From a checkpoint of a small mixture-of-experts model trained on Wikipedia.
Size: 12 layers, width 128, 11.3M parameters.
Training: a variant of Muon for the experts, 422M tokens.
Below are experts of layer 5 (counted from 0) of a mixture-of-experts language model. Rows are named router (the router's row for the expert), gate (a neuron's input weights, with its number), up (a neuron's input weights, with its number) and show model dimensions 0-127. Each number is 50 + 12 x the weight over its row's rms, rounded and kept within 0 to 99.
Before each expert's rows: "mostly gets" lists some tokens that are sent to it at least half of the time. This comes from a sample of Wikipedia text that the model never trained on.

# expert 2
mostly gets: " car", "ator", "ć", "ler", "other", "ker"
router:45 68 54 53 34 61 40 62 31 40 63 39 46 37 60 35 46 62 59 24 47 66 44 61 68 67 32 42 53 28 49 42 46 37 39 31 36 39 51 28 64 43 51 28 49 35 57 47 27 38 50 51 49 41 46 37 62 47 64 63 51 64 32 52 56 47 31 69 59 52 55 47 58 38 62 45 57 60 49 35 49 47 45 45 51 35 64 47 37 41 50 45 46 20 68 57 48 48 45 43 58 58 43 58 67 51 58 41 78 41 32 71 64 61 72 61 69 62 36 36 29 58 52 39 42 38 54 62
gate2:62 77 63 50 59 50 27 51 37 57 59 35 62 47 43 42 50 44 53 48 22 62 64 49 46 57 72 56 81 43 56 61 39 51 51 44 27 33 57 48 52 37 42 59 35 33 64 43 53 62 72 62 59 43 24 60 60 60 42 62 39 49 53 51 54 48 56 66 50 38 43 52 55 43 61 53 43 60 34 39 66 52 53 51 41 33 29 48 58 52 59 63 56 32 58 63 50 47 45 59 57 46 60 49 57 81 76 52 48 56 45 50 64 41 31 47 56 50 72 45 34 46 60 39 37 46 40 88
up2:56 60 61 40 58 42 51 31 43 40 32 41 49 46 54 59 69 40 37 35 43 53 66 48 39 60 33 74 40 60 71 36 51 25 31 23 61 47 40 42 66 50 33 44 64 52 55 42 68 43 52 70 48 68 48 38 37 48 54 56 40 52 57 36 71 58 41 45 37 54 50 47 33 61 66 65 58 46 53 40 54 52 82 48 40 60 62 29 66 49 50 39 35 48 60 54 44 64 43 36 47 32 55 55 53 56 39 42 35 41 49 66 61 44 45 35 29 52 33 32 59 62 45 59 23 40 69 41
gate3:39 53 51 58 56 50 44 50 31 36 67 20 58 48 63 32 57 40 52 27 44 68 60 50 39 59 37 57 41 35 55 40 71 44 48 52 41 39 66 48 74 54 42 35 47 55 57 55 56 66 51 55 58 46 62 46 63 45 47 37 53 54 81 44 54 42 57 43 61 29 42 65 56 37 90 33 30 47 61 50 63 53 32 63 53 36 66 41 47 56 61 48 35 42 33 44 60 65 68 51 53 41 50 56 60 52 65 46 60 34 71 69 70 60 49 55 39 52 45 42 50 44 63 53 30 69 53 67
up3:30 52 62 31 24 60 51 64 57 49 55 23 58 39 58 39 47 60 49 63 62 60 45 52 43 50 31 57 32 52 67 56 48 63 63 58 58 70 67 49 69 58 49 22 56 50 64 50 37 57 42 52 68 31 61 62 55 30 59 45 72 48 67 75 68 58 38 55 51 37 60 45 42 67 59 35 36 50 50 51 30 51 61 41 39 37 56 41 58 49 59 59 40 31 31 58 50 53 45 55 51 32 66 32 62 44 39 53 45 71 40 61 48 31 60 42 56 47 58 47 68 46 54 49 53 63 20 61
gate4:38 67 50 38 61 55 37 56 37 67 63 46 54 52 63 56 29 28 53 63 67 57 49 36 77 34 33 44 43 28 57 59 51 48 53 68 39 44 61 52 56 44 37 41 67 44 75 56 29 41 35 46 62 39 57 44 33 65 48 80 37 55 49 60 70 50 59 60 65 46 44 45 48 59 38 48 48 65 58 38 61 69 32 50 58 54 46 50 74 63 45 32 58 71 54 67 73 64 31 42 46 51 61 55 67 44 44 58 52 21 53 54 39 55 71 54 50 64 43 58 45 47 50 50 49 56 68 60
up4:52 56 61 43 56 29 60 26 32 49 42 78 49 51 17 53 46 48 63 55 57 54 77 59 44 41 46 50 51 61 53 34 42 51 32 37 66 68 54 54 75 53 49 85 39 39 65 67 56 60 46 51 50 47 34 55 45 46 66 48 59 37 63 50 61 70 44 44 38 63 47 51 51 48 33 39 34 36 47 48 45 45 64 58 61 53 44 58 40 62 15 39 33 40 71 70 37 40 47 28 53 50 40 59 42 32 44 52 39 53 45 39 43 54 56 53 36 52 48 54 55 46 38 49 80 45 57 43
gate5:36 49 52 63 49 29 37 64 51 68 51 28 27 47 60 48 39 65 66 44 56 59 56 55 45 51 47 56 26 39 27 32 32 46 75 37 24 38 56 47 62 59 54 65 63 58 37 57 49 48 47 44 46 58 45 60 49 56 53 57 43 75 46 71 46 51 43 43 31 48 54 52 50 58 43 64 37 39 59 35 74 66 39 26 65 71 77 52 39 44 47 43 68 40 59 66 55 47 17 47 47 58 62 60 50 34 55 51 53 37 43 75 52 49 56 58 40 50 41 36 52 59 43 67 50 43 40 56
up5:34 41 47 44 56 72 65 48 42 67 43 54 48 40 44 58 45 32 63 58 56 64 36 53 63 37 43 52 52 50 40 62 43 69 42 72 68 46 46 59 49 39 46 44 40 62 58 80 58 50 44 45 46 51 62 47 61 64 45 74 58 60 63 29 60 43 48 63 61 35 25 54 45 53 30 49 54 43 44 57 64 35 53 45 56 49 58 62 27 57 23 60 39 47 47 58 60 50 68 57 51 41 50 52 72 61 65 33 39 67 73 35 31 51 41 64 59 39 52 53 27 80 32 43 54 66 65 44
gate6:36 56 57 33 45 48 52 53 40 61 54 38 35 47 69 28 54 53 54 15 43 60 44 73 32 59 49 48 53 32 63 58 39 41 27 68 46 47 61 13 41 46 56 64 42 37 46 52 38 54 59 51 46 52 61 38 49 49 64 45 47 51 48 36 88 45 45 53 49 68 51 61 46 58 60 70 84 54 55 32 51 41 57 52 47 47 52 62 47 42 49 37 51 50 38 49 40 63 50 44 48 71 50 47 61 38 43 44 68 60 43 64 65 35 36 42 56 50 63 38 43 73 28 69 46 47 51 33
up6:48 48 58 47 41 63 50 37 47 47 55 23 49 64 62 32 65 69 80 56 63 55 33 40 45 67 38 42 54 23 41 51 50 57 51 40 50 51 66 47 27 31 71 39 55 56 35 53 52 62 70 64 52 44 61 47 40 45 58 47 49 50 59 41 76 63 43 44 45 46 48 44 62 51 26 62 53 69 52 48 45 30 69 57 71 42 41 49 49 55 45 48 59 31 36 31 62 56 35 49 36 37 59 68 55 54 68 27 55 53 40 51 43 46 49 63 44 62 64 59 65 65 56 31 52 49 19 58
gate7:30 52 36 49 56 65 57 49 70 30 63 45 60 60 59 46 59 44 55 42 60 45 44 61 46 48 46 48 72 32 43 58 70 44 59 53 63 26 63 28 37 47 62 46 48 51 52 52 42 40 61 58 40 50 54 37 57 61 30 61 56 58 47 44 40 81 58 42 48 43 62 47 75 73 39 45 61 46 47 50 71 43 15 56 56 19 61 42 41 57 61 43 54 41 48 66 49 61 43 45 47 54 45 59 64 55 51 47 63 37 39 64 59 38 44 52 58 46 51 56 24 27 49 54 34 44 26 81
up7:46 54 43 56 52 55 60 76 57 53 45 42 23 56 68 44 43 69 37 46 71 35 46 46 44 51 67 46 66 53 65 56 51 22 52 32 50 54 38 30 30 50 67 46 44 50 51 61 49 61 51 49 37 50 54 37 71 40 55 65 58 52 51 34 41 59 34 32 69 38 47 57 59 27 55 26 53 66 37 57 67 15 45 37 43 35 62 33 51 66 58 61 40 51 61 52 52 38 58 46 57 41 39 60 63 75 53 45 74 56 52 52 86 49 44 38 48 45 55 48 40 47 44 39 40 49 48 44
gate8:49 56 29 66 31 53 42 53 53 50 69 38 43 46 70 55 33 76 49 35 33 58 40 51 59 37 57 26 49 51 63 57 50 44 49 41 37 74 30 53 62 51 65 42 48 66 30 56 37 62 53 52 68 39 59 61 55 45 64 53 59 62 47 62 50 52 54 62 42 64 49 33 54 38 29 51 42 35 42 32 49 62 66 49 56 47 45 56 63 35 69 61 45 15 48 24 55 57 61 37 41 67 40 58 51 38 61 38 33 50 66 49 72 35 46 54 61 45 46 56 37 60 76 38 38 50 45 41
up8:45 60 41 47 37 67 40 38 42 29 44 34 24 65 65 74 44 75 38 63 58 71 41 47 41 50 48 48 46 52 61 44 51 70 43 54 40 45 25 54 36 38 53 66 87 38 49 61 59 43 66 51 71 72 28 57 42 37 57 58 63 52 42 58 42 56 60 58 43 38 51 51 41 51 59 46 46 51 70 16 45 50 38 41 63 59 53 50 77 42 48 44 57 43 46 47 42 42 53 37 54 37 43 46 46 44 46 28 39 42 49 22 45 55 63 53 38 54 39 52 56 65 63 44 36 53 52 32
gate9:47 63 53 46 45 54 52 60 40 41 69 58 57 36 64 42 65 69 35 15 50 43 49 38 56 48 42 59 34 53 35 45 59 30 38 54 66 60 55 48 50 34 49 46 78 45 56 32 55 53 46 58 51 50 19 55 60 45 51 38 59 42 52 62 73 54 60 62 56 55 49 52 49 61 51 46 75 53 54 51 65 53 57 44 73 36 61 56 42 56 50 19 44 52 58 39 39 64 54 37 47 42 60 41 44 52 81 47 55 33 48 30 65 67 65 57 38 51 17 45 39 49 64 31 47 35 56 67
up9:36 55 63 58 38 63 44 55 45 50 37 52 73 68 46 70 34 33 42 54 37 45 40 57 45 76 47 51 79 55 50 57 50 64 70 39 59 37 64 43 51 32 29 60 32 63 59 43 56 49 58 53 54 76 50 46 25 56 56 52 54 59 47 33 50 44 41 48 50 68 56 55 54 40 46 68 28 19 48 48 44 53 47 54 26 55 70 24 58 59 52 52 58 65 57 48 69 50 42 29 48 47 49 64 75 51 48 45 24 54 69 47 43 39 55 60 52 31 57 56 66 51 53 68 47 43 52 42

# expert 4
mostly gets: " se", " Ma", " Ra", " Ba", " Ro", " ma"
router:49 42 60 53 38 66 45 45 32 59 67 41 40 38 50 66 61 62 62 48 37 58 33 54 45 48 51 43 41 32 41 52 50 42 42 35 53 49 60 42 60 44 81 59 43 70 67 30 49 27 35 60 39 57 43 34 46 68 61 64 55 49 44 61 61 46 32 58 61 54 38 45 49 38 60 53 54 57 50 30 40 61 54 53 53 07 55 67 39 40 60 50 65 49 39 56 69 55 62 37 58 43 50 29 56 42 68 69 62 31 59 51 67 42 68 50 33 80 59 56 54 44 62 38 37 47 62 60
gate0:40 64 41 66 41 51 49 55 57 47 34 55 33 61 35 43 50 44 58 61 42 54 31 40 66 53 64 31 55 67 65 54 14 60 54 33 59 55 47 49 48 40 65 49 51 53 41 50 40 32 55 48 31 54 41 17 29 58 57 42 47 58 26 47 67 49 43 53 57 57 49 55 55 48 53 76 58 53 28 40 60 64 33 43 32 25 43 46 47 51 64 53 55 43 23 46 57 52 45 66 39 48 67 23 45 60 41 31 67 38 51 66 47 60 41 43 41 54 31 51 62 32 55 47 38 47 46 69
up0:62 41 52 51 69 58 51 36 63 37 45 36 59 54 59 36 53 32 64 31 59 53 62 39 43 45 39 55 59 33 33 55 57 68 56 68 70 74 58 42 65 62 37 25 62 69 48 46 58 53 40 43 57 36 48 46 47 45 68 64 58 50 43 49 74 58 59 80 32 39 16 45 83 37 38 53 61 49 48 36 53 51 47 53 36 57 56 46 42 69 71 50 40 51 49 44 51 74 51 45 54 26 28 51 39 52 35 60 47 57 44 39 41 48 43 38 55 54 32 40 43 48 39 34 49 52 47 48
gate1:39 37 28 64 39 54 42 48 45 45 56 43 57 45 51 17 62 34 46 43 72 52 33 55 55 57 41 30 45 45 46 70 30 61 42 34 51 58 60 51 44 30 62 72 59 33 52 69 54 37 39 47 56 33 50 44 40 58 38 52 36 61 38 37 39 33 34 40 60 50 37 59 54 40 62 49 57 32 53 36 54 37 35 58 61 55 65 59 42 41 59 55 57 79 47 44 60 58 76 59 42 33 68 39 63 66 54 58 58 55 74 45 60 72 56 44 61 27 47 42 65 51 50 33 46 34 51 63
up1:47 64 48 61 66 47 35 73 47 40 51 58 44 46 48 37 48 32 41 36 49 53 59 69 57 30 33 56 42 61 57 44 51 50 48 64 36 62 58 34 54 67 43 48 53 59 45 40 69 68 55 70 70 61 37 43 38 51 41 21 67 36 38 51 68 38 61 39 48 51 61 45 47 41 72 35 54 60 39 56 29 61 62 37 25 39 27 43 48 29 70 43 38 31 47 36 39 60 60 60 59 47 65 37 48 50 47 55 67 53 25 47 37 60 66 60 49 65 40 54 54 42 42 47 64 27 63 56
gate2:35 52 51 56 45 41 40 33 52 47 64 17 39 49 68 50 40 41 57 25 61 49 60 57 56 43 47 60 29 39 47 40 41 48 60 59 69 53 51 39 55 68 47 51 49 33 52 41 46 52 59 61 56 56 24 58 56 62 47 56 54 67 30 35 46 32 48 41 66 69 60 44 52 62 62 48 34 43 64 52 54 56 60 52 45 52 55 46 40 40 72 51 51 31 48 39 48 51 46 49 78 13 53 43 34 53 48 71 27 49 51 49 63 39 33 58 27 68 59 39 62 66 75 29 34 53 52 55
up2:38 34 70 37 44 58 72 48 69 52 62 78 50 60 21 62 72 25 47 41 44 60 54 56 55 43 66 34 34 43 49 39 39 44 57 60 42 63 58 61 44 47 26 65 63 39 66 47 51 63 57 53 53 48 37 49 36 45 62 49 73 23 49 33 54 45 60 40 51 50 47 34 40 28 55 56 43 46 55 49 49 58 76 61 54 57 39 41 53 67 53 35 60 39 45 38 49 47 64 46 37 31 39 48 44 53 55 64 45 41 43 60 52 30 61 53 52 53 42 64 52 34 46 38 78 40 65 25
gate3:50 42 57 43 45 33 54 36 71 48 48 41 44 47 53 42 52 60 75 37 29 60 45 54 37 46 53 52 45 48 59 42 61 62 71 42 76 52 20 37 63 44 64 42 37 74 44 54 58 53 73 61 54 27 40 50 42 51 47 50 62 37 64 48 45 60 35 32 60 46 44 51 43 63 56 27 42 69 10 42 52 70 51 53 47 51 45 44 44 49 44 58 44 50 73 39 60 53 77 54 49 55 41 52 67 44 59 46 54 44 60 67 55 62 61 36 50 49 59 70 26 45 43 66 46 61 60 73
up3:48 66 43 16 45 68 54 62 78 63 48 41 42 54 48 57 64 34 41 27 61 61 55 62 58 42 38 53 70 52 50 72 42 60 34 33 56 48 57 51 48 50 27 37 60 31 50 53 48 42 40 51 45 37 76 46 72 49 38 38 43 59 41 63 63 46 56 43 53 58 56 61 48 49 39 58 48 42 55 38 43 47 61 57 46 44 48 55 43 48 49 53 44 24 49 57 70 50 51 42 30 47 41 49 54 74 68 34 52 65 69 43 57 34 31 15 38 56 60 26 55 33 61 52 62 44 41 38
gate4:50 71 44 36 51 73 24 58 66 74 54 47 39 42 40 58 52 41 46 48 59 64 56 15 42 65 58 45 48 49 18 59 48 50 46 46 49 65 54 51 54 58 53 79 46 65 49 54 59 62 40 36 53 58 46 35 47 53 51 49 53 60 61 55 71 42 51 47 62 60 53 52 37 38 57 30 42 37 48 48 62 33 57 54 54 14 58 44 51 42 60 38 48 52 65 69 49 31 41 39 59 29 50 40 58 56 73 74 51 68 45 53 42 58 58 70 60 45 70 47 65 66 58 45 48 40 32 36
up4:41 55 52 52 54 58 34 46 45 41 42 39 23 56 56 54 50 20 22 42 24 43 55 53 56 29 29 49 38 55 42 61 57 37 67 41 36 50 34 67 54 78 51 44 35 56 42 62 52 64 38 39 37 36 56 41 32 52 47 34 42 53 44 47 49 39 31 39 49 46 42 49 64 62 28 46 44 55 38 32 51 62 37 64 35 37 41 61 40 27 55 60 82 44 52 38 56 51 46 44 62 39 57 59 43 55 69 44 52 41 46 57 61 29 47 49 65 61 46 54 48 48 66 35 50 64 39 79
gate5:42 51 68 58 51 50 36 25 45 41 40 42 49 51 49 44 61 54 49 29 46 52 64 65 66 38 54 52 48 67 56 59 40 64 50 35 38 43 64 29 43 46 41 49 37 68 56 68 56 42 62 65 34 44 64 44 62 54 52 55 49 40 36 66 61 35 60 58 50 33 46 46 45 27 68 32 45 71 38 52 38 47 65 33 77 47 57 47 49 32 69 51 49 58 48 39 33 58 38 43 37 58 46 58 55 38 38 15 35 69 39 27 56 50 47 66 52 62 71 47 44 57 68 47 63 32 57 71
up5:39 72 61 47 46 29 38 57 40 49 39 49 61 61 68 50 52 46 59 49 58 37 34 27 33 51 50 34 32 71 71 55 49 42 57 42 66 46 53 56 63 49 44 55 58 60 52 49 49 48 54 45 56 47 61 38 50 47 75 52 40 42 46 25 26 56 58 49 50 75 63 55 58 48 33 25 73 55 55 40 55 63 36 51 66 38 70 44 71 60 50 41 33 57 70 61 56 28 51 46 45 42 61 15 57 68 57 65 51 49 66 45 49 40 62 46 37 44 36 63 56 62 30 52 55 61 60 38
gate6:66 39 69 60 27 54 55 66 49 40 54 32 54 57 52 52 37 55 58 64 59 38 79 24 37 38 45 45 61 59 62 50 71 45 58 42 38 61 44 61 36 36 50 60 58 48 51 32 57 59 49 50 45 48 48 42 43 60 51 67 43 54 67 66 59 32 45 55 50 48 45 55 53 55 60 68 45 64 34 14 66 37 37 38 57 39 40 37 29 34 55 69 64 78 49 60 39 55 55 65 59 64 35 49 40 58 46 54 36 39 60 52 36 47 51 49 57 79 56 56 40 60 46 41 23 58 40 35
up6:50 48 38 42 55 64 47 43 75 34 35 77 48 33 35 50 35 54 49 47 47 58 43 57 54 45 49 45 38 51 44 69 54 56 22 34 57 21 45 49 53 51 42 44 61 49 47 91 31 76 49 60 53 52 54 56 56 60 53 32 46 75 54 45 53 59 66 50 58 31 57 72 69 50 58 59 53 50 51 55 52 45 62 27 42 37 46 48 46 65 36 71 55 18 47 53 48 46 68 46 25 42 54 38 38 35 42 41 57 47 30 51 48 64 63 36 48 42 50 39 58 55 53 48 42 41 32 55
gate7:49 45 60 37 58 61 46 40 54 41 37 23 41 60 48 57 65 54 45 34 52 65 58 50 54 62 60 29 25 60 49 23 69 44 70 38 49 67 49 29 57 59 40 67 58 52 63 29 49 36 55 39 37 60 33 70 49 59 44 65 52 56 66 50 67 79 58 47 45 41 46 41 59 32 40 62 52 38 70 61 40 40 56 42 60 59 54 57 59 53 34 21 34 45 51 52 57 36 75 44 51 34 45 47 47 54 65 60 59 35 38 43 39 33 51 39 48 57 46 52 76 57 63 64 46 41 41 58
up7:54 38 43 58 56 48 60 51 43 50 37 57 48 37 50 41 63 55 42 33 34 45 59 54 51 39 58 35 48 42 46 41 30 18 66 45 36 57 55 56 36 54 62 25 63 34 84 49 34 44 41 54 56 58 49 59 74 44 46 54 60 53 53 47 65 50 38 39 57 61 43 55 38 56 40 68 55 14 50 35 43 25 60 75 36 65 48 36 50 34 54 28 36 51 50 47 53 64 58 38 64 50 44 47 27 56 41 38 36 64 66 40 53 34 51 26 64 49 43 58 52 29 63 39 52 56 38 42

# expert 14
mostly gets: "ci", " di", " Di", " ca", " comp", " Vi"
router:47 58 61 66 39 55 54 59 42 63 69 50 41 42 52 48 74 46 62 49 44 50 27 58 33 56 55 46 57 25 44 30 44 43 45 37 42 33 64 47 60 46 47 46 40 46 62 50 62 24 59 49 49 48 25 34 49 52 12 60 59 44 61 64 64 37 39 64 36 47 61 53 43 46 34 38 44 43 54 27 55 53 37 43 47 42 73 51 43 46 46 51 59 34 30 57 52 51 64 44 53 32 48 32 70 56 48 50 31 20 42 54 58 48 83 63 75 60 45 52 63 41 61 38 46 46 54 42
gate0:52 55 30 52 43 33 51 45 65 58 71 30 46 50 56 37 56 54 43 39 68 48 36 49 19 62 69 52 53 34 48 36 34 36 50 51 73 50 64 56 46 43 61 44 46 50 20 50 54 54 41 73 35 58 43 38 61 53 36 63 49 53 60 49 51 25 40 39 52 33 84 56 49 41 48 57 54 60 60 45 41 64 47 59 51 25 76 68 29 52 59 43 41 66 65 49 55 37 62 43 51 36 39 39 64 43 55 34 37 44 42 49 38 70 62 74 50 43 53 54 62 32 36 56 55 53 45 54
up0:47 15 58 43 43 50 38 50 47 51 40 75 44 55 40 66 40 32 46 62 42 44 44 48 58 39 36 79 42 67 45 52 39 67 61 44 32 52 43 52 63 46 48 46 37 52 47 52 41 52 56 74 55 49 37 46 33 63 71 42 47 30 73 62 48 49 57 65 45 40 44 46 69 16 45 55 59 67 55 46 47 17 51 44 22 40 45 36 64 43 43 58 39 48 47 57 61 40 51 51 44 69 63 54 57 35 57 39 52 35 51 61 64 45 38 46 51 51 59 79 56 48 53 40 33 54 29 41
gate1:66 49 55 59 52 45 21 45 48 33 51 78 51 39 21 26 45 38 51 34 43 57 40 44 52 42 45 58 45 43 33 18 43 57 51 51 58 44 48 29 42 58 44 50 43 62 57 29 49 28 55 57 41 13 44 45 32 61 40 30 49 49 41 43 40 45 61 37 43 49 55 51 31 42 36 38 32 40 45 54 50 40 50 59 58 59 45 56 29 53 40 83 31 62 49 52 36 47 65 74 31 45 54 39 51 67 46 36 65 53 43 64 66 59 53 52 45 56 48 55 60 52 48 40 41 49 63 50
up1:47 49 52 54 35 57 24 62 66 49 46 54 48 50 53 53 15 45 26 15 50 34 36 35 50 38 46 65 32 53 52 37 60 51 42 53 54 52 49 71 63 67 52 59 55 44 68 28 36 51 55 55 48 55 25 63 54 47 60 59 41 75 45 58 42 40 61 63 60 40 36 36 67 64 36 48 49 45 45 60 41 49 61 46 58 52 55 31 54 54 67 64 57 62 55 45 47 66 64 56 52 59 73 49 57 57 37 68 56 47 54 76 45 50 44 53 40 58 20 43 47 70 53 28 38 53 69 59
gate2:42 46 55 52 32 39 41 32 58 61 64 40 43 42 45 50 75 55 55 56 60 48 38 18 53 42 55 42 50 35 38 21 56 56 57 66 63 46 37 63 53 52 68 53 19 43 43 42 50 34 61 43 40 59 45 27 45 34 49 58 46 50 56 33 48 50 36 48 45 58 48 37 39 32 33 34 54 62 62 42 58 41 54 58 59 78 59 49 58 51 64 32 65 54 41 50 44 25 66 68 37 45 50 50 72 53 58 44 52 38 32 70 32 43 53 71 59 63 45 61 38 69 55 46 52 54 32 71
up2:69 45 33 59 49 40 60 38 69 32 28 20 43 71 34 49 57 52 56 57 45 46 49 40 56 53 42 63 40 63 78 35 59 39 29 38 38 46 67 50 55 53 52 50 39 44 49 36 50 47 63 46 44 48 64 53 44 56 48 47 49 66 35 42 73 47 65 45 57 34 44 46 52 67 57 44 58 54 57 53 57 51 20 75 17 60 26 52 37 66 53 50 45 48 47 40 32 68 59 70 58 42 44 58 61 37 76 35 41 55 40 44 30 47 45 48 59 46 30 60 42 55 60 57 40 45 52 59
gate3:55 59 45 51 56 59 56 49 61 53 55 48 42 39 47 42 66 35 54 52 43 41 27 47 54 55 29 52 37 56 42 47 43 37 58 37 44 46 50 48 56 42 64 76 70 53 36 62 43 40 35 42 70 61 44 40 67 45 55 64 54 38 43 52 52 40 51 89 47 30 43 33 52 46 39 79 36 56 66 55 14 64 44 36 49 59 58 60 46 47 48 37 66 38 60 55 66 54 56 45 43 43 47 59 54 49 30 27 37 49 46 41 47 41 64 73 75 61 36 63 59 34 71 57 69 66 64 49
up3:51 54 40 66 51 41 50 38 57 62 47 45 57 68 54 49 50 31 40 58 49 59 67 51 65 50 51 63 36 49 58 39 54 55 52 27 51 74 63 79 72 47 59 54 47 30 43 60 62 38 42 55 35 55 60 63 55 45 40 36 34 47 64 34 51 53 41 56 63 62 49 59 65 29 42 45 40 49 50 55 59 49 26 46 45 25 41 59 52 36 54 41 47 51 43 55 42 55 54 43 56 53 61 53 60 65 69 76 61 54 54 53 71 56 58 73 10 27 16 33 50 51 63 52 51 42 49 32
gate4:44 56 79 44 42 50 56 51 62 42 46 30 50 61 48 49 63 53 59 57 32 46 36 36 55 40 57 46 63 70 42 58 51 50 52 51 26 51 54 63 55 61 59 42 49 55 75 62 31 45 34 46 47 55 56 54 58 36 54 42 66 47 63 64 67 50 44 58 54 32 61 39 30 47 32 44 40 36 77 43 47 43 38 49 62 54 52 37 51 40 54 39 41 42 33 61 46 75 42 41 32 40 53 44 43 57 30 36 74 40 41 56 17 41 61 59 74 27 51 68 47 49 67 39 39 50 54 21
up4:57 54 52 55 56 43 46 41 57 55 61 29 51 38 48 40 38 33 62 43 73 46 56 44 39 26 45 43 59 51 62 51 25 39 37 49 61 52 43 29 47 58 66 41 55 64 70 59 49 55 23 53 44 41 44 39 50 54 61 62 43 43 44 46 60 40 50 53 33 57 32 52 13 48 57 31 56 51 60 38 34 43 52 40 34 48 58 45 46 89 36 42 43 46 39 73 57 34 51 69 61 35 60 44 58 42 27 41 38 38 30 54 66 47 46 53 41 19 43 30 40 48 50 46 50 42 41 42
gate5:73 70 38 43 51 54 39 60 49 55 63 42 34 51 63 60 68 43 47 44 43 61 30 62 26 59 63 33 50 34 48 58 56 50 42 47 33 63 53 41 59 51 32 59 56 70 52 35 61 49 61 62 69 57 32 42 70 33 33 19 61 39 57 49 53 35 78 50 53 46 70 68 54 53 54 44 36 51 40 35 60 51 47 44 61 37 60 40 58 47 45 33 35 40 43 53 58 53 53 54 68 32 56 42 64 48 58 60 32 37 31 39 61 63 73 71 49 41 65 54 51 34 41 68 34 42 43 40
up5:32 43 42 42 47 55 64 32 56 53 58 39 66 57 57 46 43 53 40 47 25 23 58 48 46 49 37 44 74 60 54 37 38 30 39 51 39 57 63 54 46 54 45 56 65 49 59 47 42 13 60 45 32 53 62 61 27 56 64 72 48 38 54 50 52 59 38 57 52 51 37 55 42 41 53 52 45 69 30 64 47 65 51 53 63 52 44 25 51 58 56 56 77 52 44 59 67 52 47 45 47 57 51 77 59 43 52 39 56 36 67 83 68 43 51 80 47 75 49 46 69 45 43 56 42 50 53 55
gate6:45 68 45 60 39 49 56 41 54 57 50 40 45 65 62 37 37 23 79 37 48 48 39 33 31 40 63 63 66 38 63 68 31 52 54 51 62 60 50 71 46 38 45 55 54 40 31 27 61 39 42 46 40 51 11 26 66 42 45 49 41 57 57 55 62 48 58 50 61 51 43 66 50 52 24 35 49 65 44 35 69 47 48 43 46 49 52 46 61 27 57 60 44 46 39 69 40 47 74 29 52 51 70 64 49 58 50 54 50 48 53 60 61 50 53 39 53 54 50 35 39 52 49 33 61 28 29 48
up6:50 48 23 55 59 57 44 52 61 79 48 47 52 51 51 71 25 62 39 41 57 62 54 81 57 48 49 58 51 51 47 49 49 50 49 53 33 42 73 42 46 54 40 41 48 72 49 47 38 56 37 61 77 45 50 47 67 47 59 40 62 52 69 55 26 48 47 80 53 45 52 49 62 55 51 48 73 48 45 56 81 32 51 47 38 42 43 24 49 42 59 35 46 67 48 47 58 39 34 57 62 74 46 68 47 55 60 30 42 50 62 59 62 60 52 35 51 51 70 36 71 51 47 36 41 48 67 34
gate7:59 58 38 36 27 42 33 44 40 29 63 54 36 53 52 49 36 55 55 44 27 45 51 73 60 45 41 53 40 66 41 43 48 38 53 36 78 42 43 48 42 45 49 51 51 45 52 56 39 41 44 52 49 48 37 49 14 36 47 57 62 59 74 33 58 50 38 43 56 42 65 56 38 61 41 28 58 42 38 33 69 33 34 46 40 51 21 61 67 47 52 48 45 50 60 52 62 50 71 69 68 39 49 40 46 65 70 28 52 48 40 17 56 37 49 53 56 51 50 50 51 62 53 62 55 54 78 42
up7:51 46 22 58 46 64 46 46 33 53 38 55 43 56 30 53 45 64 50 45 49 25 32 35 46 41 58 41 41 48 69 49 44 56 51 29 55 53 55 50 55 46 51 34 56 65 45 26 55 55 72 32 37 67 31 48 25 51 49 63 52 54 60 65 48 42 51 56 55 63 69 60 50 39 41 46 66 58 60 53 63 52 40 41 53 59 44 56 57 49 60 56 24 53 35 33 67 59 44 71 47 46 35 30 39 37 84 56 52 58 68 45 47 46 45 57 33 60 57 73 31 45 25 49 30 35 48 68